python train.py --d_expert=128 --moe_layers=[0, 1, 2, 3, 4, 5, 6, 7, 8] --balance_bias=true --init_std_router=0.00701 --n_kv_head=1 --norm_eps=1e-06 --parallel_block=false --init_std_qkv=0.0377 --init_std_up=0.0377 --beta1=0.95 --weight_decay=0.067 --decay_shape="pow" --batch_tokens=131072 --steps=2966
Below are experts of layer 6 (counted from 0) of a mixture-of-experts language model. Rows are named router (the router's row for the expert) and show model dimensions 0-191. Each number is 200 + 20 x the weight over its row's rms, rounded and kept within 0 to 999.
After each expert's rows: "mostly gets" lists some tokens that are sent to it at least half of the time; "comes before" lists some tokens at least twice as common just after its tokens as in all text. This comes from a sample of Wikipedia text that the model never trained on. Tokens count by the router's weight.

# expert 31
router,186,227,195,200,219,176,177,194,211,185,186,200,234,230,200,259,195,207,169,231,226,217,202,206,218,232,187,219,193,181,165,202,185,166,189,205,187,199,213,227,168,218,201,206,194,218,190,171,226,204,198,192,210,160,214,243,241,177,197,228,194,190,191,214,185,217,224,182,217,182,204,196,226,191,171,202,194,211,211,195,218,183,172,184,185,187,201,216,187,202,183,194,203,181,202,230,223,186,227,146,192,178,193,195,198,221,202,206,205,143,190,223,217,206,213,198,214,220,198,194,217,218,203,215,178,213,183,217,190,188,211,229,208,216,237,216,174,213,189,198,212,191,205,203,210,173,212,228,168,227,161,225,179,211,214,202,194,216,193,182,200,211,203,186,225,228,168,167,190,227,236,232,167,196,243,199,241,180,171,216,219,216,170,211,188,186,199,191,182,203,227,218
mostly gets: " (born", " until", " season,", "During", " year,", " 2021,"
comes before: " the", " and", " he", " which", " but", " 199"

# expert 32
router,215,176,219,197,233,221,204,210,176,205,211,226,203,172,195,198,193,248,209,211,187,186,172,204,226,224,243,234,195,174,197,220,166,217,210,175,207,200,198,229,204,220,181,217,182,198,227,186,193,179,196,219,186,229,181,248,199,190,213,176,229,190,192,217,234,212,219,206,192,209,179,201,182,188,223,197,219,200,205,219,171,220,170,191,197,200,228,190,217,215,235,214,209,198,200,206,177,187,218,208,176,236,230,181,184,217,219,208,194,204,185,193,195,232,222,224,171,229,206,211,204,180,206,192,223,177,202,207,224,158,233,197,204,194,191,200,163,193,235,189,175,195,157,180,173,228,200,161,195,181,224,190,198,167,215,167,209,207,190,196,210,187,198,218,186,230,215,215,168,188,206,225,159,195,168,208,212,145,224,187,209,183,227,191,207,198,242,208,201,198,214,180
mostly gets: "==", "===", " ==", " ===", "====", " by:"
comes before: "\n", "-", " The", " List", " See", " P"

# expert 5
router,196,198,242,226,240,192,179,247,238,207,197,222,207,232,207,190,219,204,191,184,206,174,212,207,209,241,198,198,237,195,196,223,166,204,220,182,190,215,215,218,161,207,188,196,180,230,219,179,189,194,214,187,196,202,186,210,171,201,208,194,193,219,210,181,204,201,212,223,216,209,201,197,209,175,224,215,203,176,223,206,172,212,159,233,216,176,186,189,220,248,156,209,195,189,188,164,213,200,216,209,211,154,203,161,227,212,185,175,227,215,188,216,199,189,177,201,221,168,239,223,215,200,212,161,220,219,198,239,190,223,158,196,207,200,211,181,195,210,215,209,187,221,213,186,206,202,190,202,244,167,231,189,194,173,188,202,198,194,202,177,230,220,186,195,191,184,200,183,176,172,208,200,197,194,179,172,200,188,191,227,171,195,175,186,207,188,172,216,223,246,193,182
mostly gets: " FW", " ", " Votes", " Result", " MF", " Won"
comes before: " |", ")", " hold", " votes", "(s)", "%"

# expert 19
router,200,165,188,208,211,190,213,196,185,188,193,211,192,206,212,228,210,238,212,168,214,183,169,190,195,195,159,179,218,216,201,173,206,194,187,204,221,196,174,236,168,168,197,210,176,244,198,201,184,191,230,187,207,178,209,191,192,211,174,186,194,188,175,230,184,200,231,173,210,163,210,218,205,182,223,212,203,209,205,205,213,187,201,167,202,226,197,231,213,213,199,226,227,208,185,229,191,194,207,171,199,158,239,189,222,200,186,193,199,172,203,184,218,214,226,206,197,193,227,190,187,203,217,210,188,191,171,231,235,215,231,203,186,188,218,185,177,268,175,198,229,213,218,181,192,196,211,222,207,212,192,203,214,235,235,198,205,229,165,162,208,224,216,178,207,186,188,250,197,214,227,177,190,197,196,173,224,207,174,195,216,189,228,165,226,232,178,201,185,207,186,172
mostly gets: " against", " using", " joined", " by", " featuring", " includes"
comes before: " the", " a", " his", " her", " an", " their"

# expert 29
router,207,198,197,202,185,216,197,174,182,230,204,186,182,217,215,234,192,165,209,202,217,194,220,212,188,183,198,153,212,200,191,222,178,210,171,175,198,191,153,204,210,195,224,197,186,249,194,164,183,206,202,180,198,178,173,217,218,188,214,189,181,183,238,191,223,183,175,179,227,170,212,186,199,229,240,200,175,226,221,204,203,198,218,201,198,198,214,191,176,209,220,194,161,203,186,190,197,185,198,231,205,198,214,179,199,185,198,186,166,170,212,202,209,212,192,207,204,209,180,191,192,253,179,171,218,222,204,208,200,224,195,255,183,217,225,188,206,199,180,192,161,191,203,164,179,172,179,195,236,186,179,229,191,172,179,167,176,215,217,173,181,252,181,161,185,204,200,188,202,168,226,181,213,201,197,195,220,198,161,205,206,221,204,197,185,229,176,238,198,207,203,202
mostly gets: " 11", " 14", " 15", " 31", " 29", " 53"
comes before: " |", "6", "7", "5", "4", "8"

# expert 22
router,191,183,188,202,206,176,231,221,189,168,228,188,178,191,220,220,204,212,214,203,214,189,194,206,177,191,232,165,218,205,193,199,223,198,178,189,225,185,183,195,201,164,195,219,173,182,158,182,208,215,211,183,242,214,219,188,192,223,174,192,228,215,168,209,197,209,231,196,208,209,185,197,191,171,195,185,198,179,237,222,186,193,194,224,162,183,219,198,201,208,206,166,210,234,204,203,185,167,210,150,232,206,204,206,223,225,200,172,185,201,205,213,215,221,206,196,165,209,185,215,231,192,187,210,201,212,185,245,171,192,187,195,180,217,195,215,232,204,209,172,166,216,152,195,166,184,196,193,181,219,208,232,211,195,232,229,201,221,195,185,228,212,177,210,229,173,159,187,178,175,238,168,203,187,183,199,197,197,225,248,173,215,191,183,204,167,198,195,194,214,225,199
mostly gets: " South", " north", " south", " Country:", " near", " east"
comes before: " the", " a", " New", " York", " States", " South"

# expert 26
router,151,197,245,191,192,187,173,224,194,225,173,179,201,197,201,187,180,201,215,188,183,188,203,175,201,224,161,184,192,168,200,185,211,215,200,162,205,175,202,216,216,235,204,215,227,181,183,232,195,197,180,187,208,198,214,206,187,214,208,222,193,176,165,195,153,183,230,194,217,221,229,179,219,174,234,213,221,164,206,187,240,157,205,191,211,174,192,196,210,212,227,209,193,192,172,235,201,212,193,219,171,206,192,224,205,206,204,212,211,204,172,174,222,210,176,198,218,206,188,223,233,199,213,208,173,218,190,236,178,234,241,206,204,199,187,184,210,230,196,233,184,191,227,217,209,211,188,191,229,183,187,233,174,189,220,196,205,183,201,181,219,241,178,151,193,157,202,194,189,165,167,199,208,211,220,207,190,194,235,181,175,213,211,218,206,184,211,185,209,202,198,198
mostly gets: " |", "|", " JPN", " @", " Philadelphia", " Johnny"
comes before: " ", " 0", "\n", " 1", " 2", " 3"

# expert 21
router,218,188,220,203,223,215,192,227,229,201,184,179,183,216,180,203,173,239,201,210,184,223,205,217,200,218,213,209,190,223,198,226,138,248,203,223,215,203,199,208,187,212,187,168,225,201,197,197,178,191,203,166,185,208,197,199,226,205,177,205,185,227,236,200,201,211,212,206,200,178,184,200,213,209,218,201,182,204,234,199,187,192,186,186,214,205,245,172,165,230,214,228,236,200,169,216,212,225,210,182,177,233,199,213,183,237,183,201,238,215,192,228,200,215,243,213,209,217,207,181,201,183,168,200,211,197,204,225,195,218,222,170,183,225,251,160,224,219,202,162,209,208,140,211,207,179,187,223,178,222,187,206,212,228,207,177,193,219,203,208,198,200,218,211,215,185,187,216,188,213,163,220,189,224,232,190,197,166,223,173,212,209,202,180,203,225,209,204,199,189,196,183
mostly gets: "s.", "es.", ".", ").", "y.", "ed."
comes before: "\n", " The", " He", " In", " It", " This"

# expert 27
router,213,214,226,230,179,193,179,199,161,201,198,204,201,166,211,198,214,243,214,200,183,178,209,219,217,220,182,225,202,198,206,189,212,169,209,242,250,210,194,229,194,177,210,200,198,195,205,210,171,222,150,168,213,189,239,199,180,215,189,209,166,207,216,185,236,220,181,178,204,194,202,211,206,179,207,204,187,219,222,225,169,194,204,181,208,216,160,195,211,177,220,243,186,193,208,161,212,184,215,213,216,219,205,174,218,188,171,229,212,163,217,202,201,184,208,209,206,230,192,192,214,187,167,175,192,188,178,163,204,230,160,203,216,238,223,204,190,200,180,171,228,217,219,207,230,232,186,176,170,224,215,189,196,188,227,200,216,194,178,207,223,158,232,205,219,211,192,186,191,189,231,210,215,203,210,181,200,200,206,173,208,224,181,165,186,201,227,216,199,227,197,193
mostly gets: "\n", "\n\n", "\n   ", "\n     ", " ​", " anti-"
comes before: "-", "|", "\n", "The", "In", "==="

# expert 25
router,208,234,199,214,236,194,209,203,212,197,197,207,218,184,222,226,230,180,196,181,205,192,211,194,190,187,222,157,195,191,197,213,187,175,131,225,206,209,205,192,194,182,197,233,225,212,167,193,211,170,220,197,208,191,228,216,211,173,171,198,191,223,205,169,174,165,200,189,192,184,189,191,226,187,197,166,207,208,215,231,212,196,231,197,229,165,199,223,186,229,183,205,155,198,185,205,225,183,237,193,159,157,198,177,208,203,204,219,225,182,196,191,185,221,200,187,204,182,206,226,217,201,175,203,233,199,211,180,185,218,203,219,200,212,166,190,208,157,221,192,217,179,181,210,195,218,217,211,227,223,226,222,195,191,164,198,169,198,190,203,147,208,192,159,196,214,205,180,201,201,181,216,213,163,204,192,230,182,165,231,171,228,207,210,215,194,216,183,203,171,187,190
mostly gets: " been", " was", " one", " five", " four", " six"
comes before: " of", " in", " a", " to", " on", " years"

# expert 28
router,241,204,178,214,173,183,197,235,194,203,221,198,220,191,188,209,213,227,192,192,241,198,209,230,196,244,179,235,199,219,205,205,185,207,201,234,185,219,192,190,221,247,180,223,234,206,218,199,191,182,206,231,199,179,187,197,222,190,234,205,198,237,187,227,227,181,182,188,194,187,193,193,209,195,194,171,233,175,200,209,197,185,228,203,213,221,202,213,217,190,204,199,181,204,187,200,200,189,181,185,201,168,209,213,200,205,221,239,224,209,177,175,192,200,213,206,207,175,225,183,191,228,229,198,216,224,252,145,185,213,171,200,198,179,229,192,146,213,217,207,198,206,233,210,206,182,191,230,236,174,203,212,202,241,231,167,179,222,185,208,208,191,173,184,228,209,202,225,223,197,162,236,179,199,191,201,215,194,188,232,206,208,192,167,178,211,173,202,209,186,176,203
mostly gets: " film", " there", " song", " way", " game", " episode"
comes before: " of", " was", ".", " is", " to", ","

# expert 20
router,182,199,198,215,225,224,196,212,178,223,226,204,204,207,194,193,182,209,201,170,213,199,203,232,210,226,212,210,174,209,209,202,189,194,210,212,206,228,198,218,179,238,194,205,226,219,210,209,191,194,200,195,195,202,222,238,204,227,250,186,194,215,237,197,226,201,165,198,187,188,146,185,198,196,206,195,217,166,212,190,134,197,198,219,198,225,189,208,216,190,212,241,238,194,207,199,200,181,199,204,194,159,227,207,215,214,214,229,213,201,215,252,192,160,181,213,239,170,214,168,194,209,193,191,201,204,225,190,176,229,209,179,214,203,201,206,190,162,214,217,174,213,203,196,210,166,198,246,221,163,189,218,209,170,189,168,208,221,214,191,198,167,181,197,230,205,243,217,206,207,165,223,201,218,188,214,240,206,180,203,216,199,181,194,193,184,232,182,179,205,183,191
mostly gets: " music", " album", " song", " art", "\"", " film"
comes before: " of", "\n", " by", " in", " and", "=="

# expert 30
router,188,225,242,191,186,183,195,181,167,222,212,188,211,166,207,223,190,206,216,170,199,222,224,201,219,174,183,210,175,201,181,203,215,235,231,173,180,206,210,184,235,216,169,190,225,187,188,190,159,188,181,208,214,217,208,211,220,215,203,214,209,181,206,213,214,203,217,215,200,219,206,197,216,173,214,220,220,189,215,205,221,205,201,176,196,182,226,172,221,200,203,219,166,214,177,222,211,226,225,233,167,205,186,234,180,221,204,176,174,182,192,190,235,184,180,203,213,189,173,233,206,199,189,200,189,185,220,228,175,204,229,196,221,177,149,199,225,206,211,204,189,212,197,226,183,235,190,172,214,212,201,225,178,171,221,230,224,172,218,197,207,212,189,204,179,212,201,181,153,174,152,170,216,201,210,192,197,226,230,186,163,198,211,224,201,152,213,194,224,222,206,183
mostly gets: " 0;", " A;", " 2;", " —;", " 3;", " 1;"
comes before: "\n", " ", " 0", " 1", " 2", " 3"

# expert 35
router,226,171,167,216,213,190,208,182,189,220,229,185,217,185,187,209,227,185,155,177,206,217,212,222,217,188,188,200,174,190,214,223,234,182,200,207,224,217,190,207,205,237,198,183,208,226,220,227,214,213,197,239,213,225,232,188,230,224,194,213,204,191,183,216,186,205,176,224,194,199,179,205,210,210,227,217,194,240,208,236,206,203,196,217,216,197,174,220,221,162,236,200,210,197,155,206,196,237,195,199,190,145,224,179,206,205,176,238,185,154,187,179,203,203,186,194,172,188,220,218,201,166,210,177,182,205,198,210,215,197,201,205,181,180,195,207,205,225,184,238,190,209,230,196,180,198,184,225,219,212,180,226,214,190,179,208,217,207,200,148,226,169,232,202,209,177,186,228,199,202,228,176,182,186,183,187,228,193,199,200,194,147,214,185,227,193,177,193,195,211,185,183
mostly gets: " took", " led", " make", " moved", " worked", "ising"
comes before: " the", " to", " a", " by", " in", " on"

# expert 16
router,206,193,173,225,164,180,176,194,193,197,169,198,220,186,236,230,198,189,187,226,176,183,186,221,233,224,181,217,198,217,214,202,222,197,215,221,195,173,216,192,165,180,166,218,180,204,196,184,208,196,197,215,178,204,216,201,232,171,212,235,197,163,168,217,207,191,233,160,189,187,157,202,201,187,187,207,187,186,189,202,244,196,189,172,181,200,218,233,207,216,162,203,227,182,147,240,195,176,233,179,187,189,184,175,228,213,208,216,181,200,200,223,203,210,223,198,220,194,213,147,208,210,199,213,195,190,184,224,189,230,243,244,218,197,190,209,206,183,189,190,173,194,218,190,236,200,193,216,177,221,217,188,181,239,226,170,203,183,186,194,188,206,205,199,222,184,221,216,201,199,197,180,194,210,226,212,190,198,174,213,190,226,160,186,189,209,174,212,192,186,207,183
mostly gets: " while", " until", " which", " where", " would", " but"
comes before: " the", " be", " a", " he", " his", " it"

# expert 15
router,214,191,178,186,194,208,194,218,191,198,199,159,184,218,202,216,181,176,171,212,185,200,175,196,211,193,185,201,169,165,209,247,203,207,166,191,212,194,198,202,179,219,176,180,181,186,182,187,206,209,201,204,187,190,184,209,186,223,209,192,240,207,199,207,187,192,193,173,238,239,197,203,191,227,214,208,181,204,205,160,199,196,173,184,216,181,157,233,189,224,157,208,210,217,219,203,200,189,217,219,229,171,197,213,209,179,206,205,213,207,260,214,178,190,197,186,179,221,222,199,194,250,203,218,244,210,187,184,207,223,164,197,186,162,216,200,200,226,219,169,191,227,200,226,182,224,196,232,253,226,215,199,184,178,217,221,199,193,190,206,230,209,194,209,224,206,184,187,151,217,152,193,196,180,185,185,215,199,194,192,225,179,212,164,219,187,230,204,188,211,215,216
mostly gets: " government", " Democratic", " Army", " President", " University", " Council"
comes before: " of", " and", ".", " in", ",", " for"